config.toml
normalize_top_k = true
routed_scale = 1.0
vocab_size = 16384
tie_embeddings = false
seq_len = 1024
Below are experts of layer 3 (counted from 0) of a mixture-of-experts language model. Rows are named router (the router's row for the expert), down (a neuron's output weights, with its number) and show model dimensions 160-191. Each number is 500 + 40 x the weight over its row's rms, rounded and kept within 0 to 999. Numbers have three digits each.
Before each expert's rows: a language model's description of what the expert responds to. This comes from a sample of Wikipedia text that the model never trained on.

# expert 11
First pieces of words split after a hyphen, slash or bracket, such as ad in vice-admiral, et in Maine-et-Loire, and closing parentheses.
router:505445502550527426495544532529539542440509488493447550541502545568510517453489484494564494457472
down0:487552405561395525560556476534543596544499590456536479477478499462491546516520482493508484499524
down1:508489576508463482511535546522506448481434482506465537474493525478560570445504546429486468453434
down2:522552550514509498491603517483517486540510554496493501483491507540562527543511534452524524512435
down3:458515573531477527457475522511562562554446567491537478504517497511487485536469505550479500583549
down4:515489529533434497501592544550447484554537465497513473443534542528487500516501428434394491478557
down5:465441474400530444536559499486524503481532498546486463442470568442488461482466481463463448503493
down6:513454456480514523501492450577409533508549562477466495480513561537495564529534510535539513402487
down7:495502528544423505453511517539526493436513434499415510539516573502475478552474516505502509461453
down8:537522515502432513548464485485487535461506504533514475528476505522473510562476446535498475477585
down9:499470448449480476490507472482435431490562496505452466439560462552564521530541508532525522588480
down10:553452489479489540542468463539485559515550490419485464524523495538491512496503557465475531521508
down11:447568489499484556526496524539498533614453483609436559544447527479500435516534490508545546526503

# expert 52
The auxiliaries had, has, have before been, plus table cell numbers and pieces like -id in Did, Midland, Phansidewa.
router:463430474524519511492576561470508505479513551440521599487569547448546509496406436528434503413537
down0:516601445556412513539546481512523541553530537443522477496464486433521529483558513475543504471532
down1:525485585508443504492569525523531478542460428536487537521524550506584623533561559446534465460443
down2:516524528499459504522581505514479497547572504522478509452523529531534540475500463541499475486425
down3:476538589530482468426461456447585539586479573402578433470522463469496470495448538576475523495591
down4:479466510515466482493585521503427490530515438528478467442518511553502539503536489504408520475554
down5:502464505390567478552568511483543512462506476548519499450504539464489422539502501459481478523511
down6:557451470452505497527490520572408547549520570483458498498471549492471520499551519598509514468457
down7:453522568522431470490528476568518490477453484529423501519494568466470448548445512518497505496454
down8:544504510494405520556488482461477529516498520503490461518514473460469527534446454551485453494597
down9:528490500426495468517489441468466502477493504518482471445508422498509449546533467515490568701479
down10:572453479497530589553459446558475534512576487455493507535464459482519493493542556467529516548493
down11:439532476476512564499526523588524572493504504592431563569495423517506481539527493514532531501477

# expert 17
Last word of place, institution and person names, such as Street, Creek, Records, War, Hill, plus coordinate °N and abbreviation letters.
router:483513542534505455493477559487527457515408499488451519522529492491474556446515466495467417387475
down0:520582463566450544515566520496503548548509491484522463499480509427476537486517505486519492479496
down1:499475569502466504482541517511536449513472411511477523504503558508577553509550533443481464425439
down2:509535504511434500516599495513475513532525514484522487501520552505498494456476464537482481514443
down3:499531531529466460513462533526585563598453532467553477419564490513434454510474549555479531568542
down4:537486501501531490460632485525439483538504419491468508468519545507523519541520460474406501462538
down5:489442495437521478586538486460491523456540488543498488491478554443505389479462510484488501511514
down6:493413458458484451524431482563420492562559471499456513553501535492503497481520547560510505461482
down7:462511552490423492489493501524538457436458551524464516495506534482474455549422488508513477490458
down8:549530520500393507517476492497440506510531549509461499488529497473454492521495474503468438500581
down9:505495495439440423484539460464447484544536524492501504460538444527530468483528500531487507612419
down10:551466499513516591536471481481465510530582475401495514534497498520514462509543547485507588508509
down11:497533496490539522530537506562485564531478490587395511571444462532541433532532417491555532517470

# expert 30
Nouns right before a comma, period or of, especially family and role words (father, brother, politician), and trailing digits in dates and tables.
router:504488507509485487481455445488496474486455483463467557496502564492482552456496459511512475411482
down0:473552427540439545515551502507502513520528518464529459478478533428481529431544495488518519499496
down1:519506580494442532480554516480517458483492460508500537495482564499571533500539546414481475457448
down2:551532501500470511510650483502474528545550562501494490474525536536538490501495495528542511501475
down3:456602564504505554477470503515596555547496599466516497439536520521462447513448560500458554538559
down4:543506539507468511483598517519455486563518459510449470465548568522538511511521453462370534456576
down5:473443525437512457509536522450488505420536439540490422529487506476560446459510529431525487480488
down6:570428500496508521497476461599424479536518542472444493483458566532500569502517560586554538412459
down7:463520520504402491506525474552481493486481490497467467498475544480419466605471469528540483488461
down8:573546533509442539523452450492456580522510543528475474514466489491413497529498451487504481491588
down9:495487442471503471516522461474465491518508507518465492437523455504556450536539487512516482762440
down10:612451457522531575582463473476503543509477474443515531502504481505504525494535531479530538524515
down11:443514439543486490506521518562534518542460432595396531529447474499487463487533449515579527520482

# expert 38
Middle and ending pieces of common words, such as ag-n-ostic, hand-ra-il, revel-ations, g-orge, plus v, inc, further, been.
router:561547510523494466494508491440522438441500479540539556579493582487505588516426526430513436457502
down0:463543453528432515507530459517538565539497534420508482486483497427520551504547468461505462463496
down1:532494555468477514479591528486492453520460475478484533518509558540560561504564561448549479460446
down2:518466492515480482531595501485472494544543495523486524498492557535562483516465508506517506521441
down3:433543552521496484435437528517551535545535550432555463450520475468450481550411577546476523519558
down4:511428512524467546445602524463443474491515487501484524494506545519483476521496450514413497496531
down5:464458466411494436502560488448460463475538501583513471499470583455537510478460503460513438498459
down6:509469455526525489512469506538431494508528546476451506522522568489477550524533534564537501450515
down7:466464544511443465526554471563533482465447495485506493501458533496469473575398499510501517488490
down8:560538533535425507513478473460440513483505530512468463574544470498415507523528449513481473476566
down9:516503470427464458528505466483441491456520470569471491467458502508558475501529478551495480672480
down10:576507442523554590518486457525458527554500480426497524546552477519495531463525539504440498503514
down11:430550432443538570505500531599466562524485457594434545511427499524483441519544496502529551501493

# expert 13
Pieces and words of proper names, especially places and compass words, such as -ford, -ton, -port, North, York, Mount.
router:488452485474482501495573499521473444523573561524544561483523502412529496530450462507476506415504
down0:551569448557440479541548518504531507511543571438490489518493506437509539474541504500485480479514
down1:503496562522468527490541523463522451505447428549461511501523537531562592487527561432529438470426
down2:522550515490446515487596486486430504517555500453474484465531544502527548450474466542485483474479
down3:477560567525511484491482492528545566579506551437494477460519462466442458506445561518440523497584
down4:534486522510484483525626562495418493539477430496477551501523561514514496483502436478393502509535
down5:492454499375565502543554519489519477500524480526568480446494552479517456541498525475523483496494
down6:547410492494515525527490499505460514500540554459498554512533538482451535536531559543506483494480
down7:435524557521394459475491475577540447425502508529435452521507511466482481546447477505517480450468
down8:568502524535452507519466474471466544491496533550508438550509472466432466546508461540514454484562
down9:521476467429483506493423421461457481475475519520470442494494458499578437555499500523497527645481
down10:538429497542562601523438469508404526523559481424494502514503461538492532532495542508513542473521
down11:453525489457489551493499556544486573540515489558399543525468504507534471520528462518524569501494

# expert 39
Word pieces inside names and rare words, such as Nah|oul, haplogr|oup, sever|al, plus place-name words like Hall, Park, Stadium.
router:455408526489498432569487471479500496521518490452485559540503520475509580467541527438488458454512
down0:477536450544428512500550527550541553505486543451526497493469467457506509489490471451508485458499
down1:548455573469469499503575535483512437436466415469478527490482551509577558505545557427520438438439
down2:532519485549478459509617487472503517533548534456487491496512504526579508553484495508501506508463
down3:438608544538460488446434479500573544576514567499547474457511453445485474556462532531451522516539
down4:526514533482490511478570559531434508549483475536507453438530511521503482522503434515388510501530
down5:449452489418476476529541499482516502471521464577466467428468528421483445535445489499482497458481
down6:563415477443511548522438440585430496498524555471487490485495547478464543553539546595535483437474
down7:514460561518450511510546477554518496486484496497442463529513554509451496546449526540497482480441
down8:548501477483447470523498506472470528482500528503515477518515461514433507534511424547534447469580
down9:484521492430460472465487488488419499556499552524470440456498444589556459572519467533492493656466
down10:571488450524484567564498498531503567537550492433506542539485530540498471528536552501449565511498
down11:440555452492467561473487551544466534554452512582433517509443507537520444526531461544592544522483

# expert 40
Action verbs like elected, appointed, gets, received, plus mid-word pieces (sab-ot-age, all-ot-ted) and vote-table numbers, often in war passages.
router:482509518570487467522474490516472448452525537404483494523533497429510500482517518564511480470487
down0:510551445535427488513567492524538535552528506450552463484521531442497504437523475496521475531484
down1:536442575433466477477538508492535506483493453513476558513516538452584573489516567452499442427455
down2:540551445504488504524601490472495508498534476471499538482537538497520497499504477519534545536446
down3:447587548554494493440461456467552540619509553462577504456537488504457470493455568551489562490566
down4:505492510519446505475556541504422501564470479519469498459473521514509512507477433521360530491556
down5:466454530414536461568566497453514545464563509561493469474497564444501426508490482455453445514468
down6:553415486501502547556453483572444504543523548429446543467530569499454513509552552610521534452500
down7:468509544482429499468513510548479498476455513502449492527475551485427458539421484541511488421482
down8:540497509532430501528477505501503495490492537565504447529501470480458441541445428483500451517578
down9:514488519441489482471486458474485541429492532503516459471475448509520452515526442524494490645459
down10:566439470516544549603461463491425539488571468432510481500508503549509520458521495500487564487534
down11:421562493481528589523499564516500578524465492577424540551455526502490456527494489505499526507485

# expert 8
First names and the opening pieces of proper nouns or words, such as York, Robert, David, C-ur-tobacterium, T-ur-kish.
router:510421450567549520478563544489521461507508552453519564474546565488554473445397478549493465470503
down0:512597433515458523524557475505548507516502568446531471488418523473498538472577473479499519487515
down1:523506590510468526493559514454513437468505421519472532523530530513555606480522582401520482469420
down2:529539547475485474511632447506491486544512534492521508478493471474495510538488482548467466541479
down3:469585577534483519431444478493536545618460568427516477450496458473448471530443550529485507516578
down4:551498518547488481484611508496445496530538468527466523444554541527520507532525475495409494477544
down5:474476503420507465527537499483468518422559457532516483502495558481527461507481507462498483513524
down6:530441410515490481571469449573466479516519526480426503492484570479473524544544537581519525460468
down7:465503556550419503486526469517522486409504522473449491539510539498483529575469468481480454477463
down8:567528505550437527562482489491471520515484512502491445502535481489389461554520458533519496473601
down9:479503458449480471494490436513456521477480452509475433417508423534551461534569464560511501640446
down10:581512488535546627548468491519455521513470517461480478533500525527472492539521538494519542524520
down11:403552463490515524516535525541487600546491479599413510541460475499495448528516435530553524505473

# expert 12
Second half of years after 19 or 20 (19, 93, 98), the prefix re before election, and suffixes ism, ology, often in political text.
router:509418533481499459534539499543534455447504486478509482513516549464575574505467477532506436458501
down0:484546452530464509548563500545510516526488540499588451485485523470486524465525461494568491494514
down1:516495563552458526500575534494500465516474423507498576526520543486550580488540543435505481442455
down2:509532486489463436515602481477491529543527513445498532469502493520556489514514506505502527498492
down3:436550553543466544458449510481600602605501606450537464456528502436458427514431540506473542566543
down4:531479525518452475475637522515416514540499489500511495477520568495506493499491447462390478485573
down5:470463506414489447565507487491505531461536491551521464525511558414537407482448530479482475511501
down6:556474487474513515552457483578407514526502570471412490504475562439489542509510539547491495455481
down7:448470545478400494489553471580508497487446521496403496525476538494460496586469501499513482504448
down8:549519491506460470543499484500467552537488533524491454493505506486434517535476422530541439447519
down9:508470448445506466486520490481475489473528526524461440481502481543547445546536446520487530721457
down10:567460476486524555541513459553418518543526524440503461521461520533524451545581535474508524508496
down11:459496462535469571479510500589466587541483469630478518570451504486498443522521450522590514506499

# expert 6
Possessive determiners (his, their, my), 's, and nationality adjectives (English, Italian, Russian), often in biographies and French or foreign names.
router:490483489417467449523539496457517493457480542476524542429491506459505559472515546484432579473503
down0:497567452533478529510576520533540505514476540428523449448483501437521522479511464464493463485486
down1:500508636486451480499544533508500446518453418479494541523527546511586585483521573457547462428432
down2:547577501467462465492618475514469506501564513489519495463518528493539523487510486526503528515439
down3:437571553559465493458453510540516547584532552460452482466533513476432494497454561536457520523543
down4:499417526520484488431630511483435496520523480517476519425516523522479505484496468483427476459526
down5:489450491448522427550533451446454505473561478575531519483489529459524442492470478516519446515473
down6:522474472472511459530474507546411516525538548497467486496498562514465546533556570587536524464474
down7:477515574541413518477545516544525467448430576487451472539493540490453440559446508484502493502442
down8:554506487471425538550437513483489505516509526554502477533537474499420496569483485536445506513568
down9:534476469422466486511502438483489507509503533503443448414496458543512433494544495537476505658444
down10:596421454508536561540434469522497559550569444459477488549512461468465466488504529494485533562521
down11:448530460519523533505480503611522531514476469612432537527470509525477479522505481524533546498458

# expert 44
Inner or final pieces of surnames and foreign words, often with accented letters, such as Cool-idge, Black-he-arts, Mast-in, ü, ä.
router:537507560498532449479550522519522529472449574462509527478491498447558590498489522489471484446512
down0:472576475582429558550569511506497536569553526416526467511477517436523544438556449475508472502497
down1:575489606500462516480531532443510493471455393501479530481534531507608580462523570446502468450442
down2:519541481511475488526592532490462504511568497460502516490539549506511494531476481500487490535446
down3:411527574512465482489457456486535575614521590436526460419522474397459472505466583536488517535571
down4:464532514497488444493626507489424505530539454556482492445476547540504493478481464475420509504490
down5:430464496420539510517506436455495513480537480578490501466481531495503475544451511523469471499473
down6:555443477499466543542433484572460480521472494487429507560501550464434501515559496590539546490470
down7:436499625536428508448529510535514474460466502518409490544478563493450511565420478488500466452466
down8:588550531467413499525489506483470520514500535554505457547526454482442491535449421526506458482565
down9:522482470460477487549519495527440498532539476497457490451494494510565458493577457518468532677460
down10:589461471522537577555491484521441548523562493434507546507489521443511497547535524472469541517518
down11:450538467523493559490499490510474558553481480558437542561472526503525466503561424492563543501509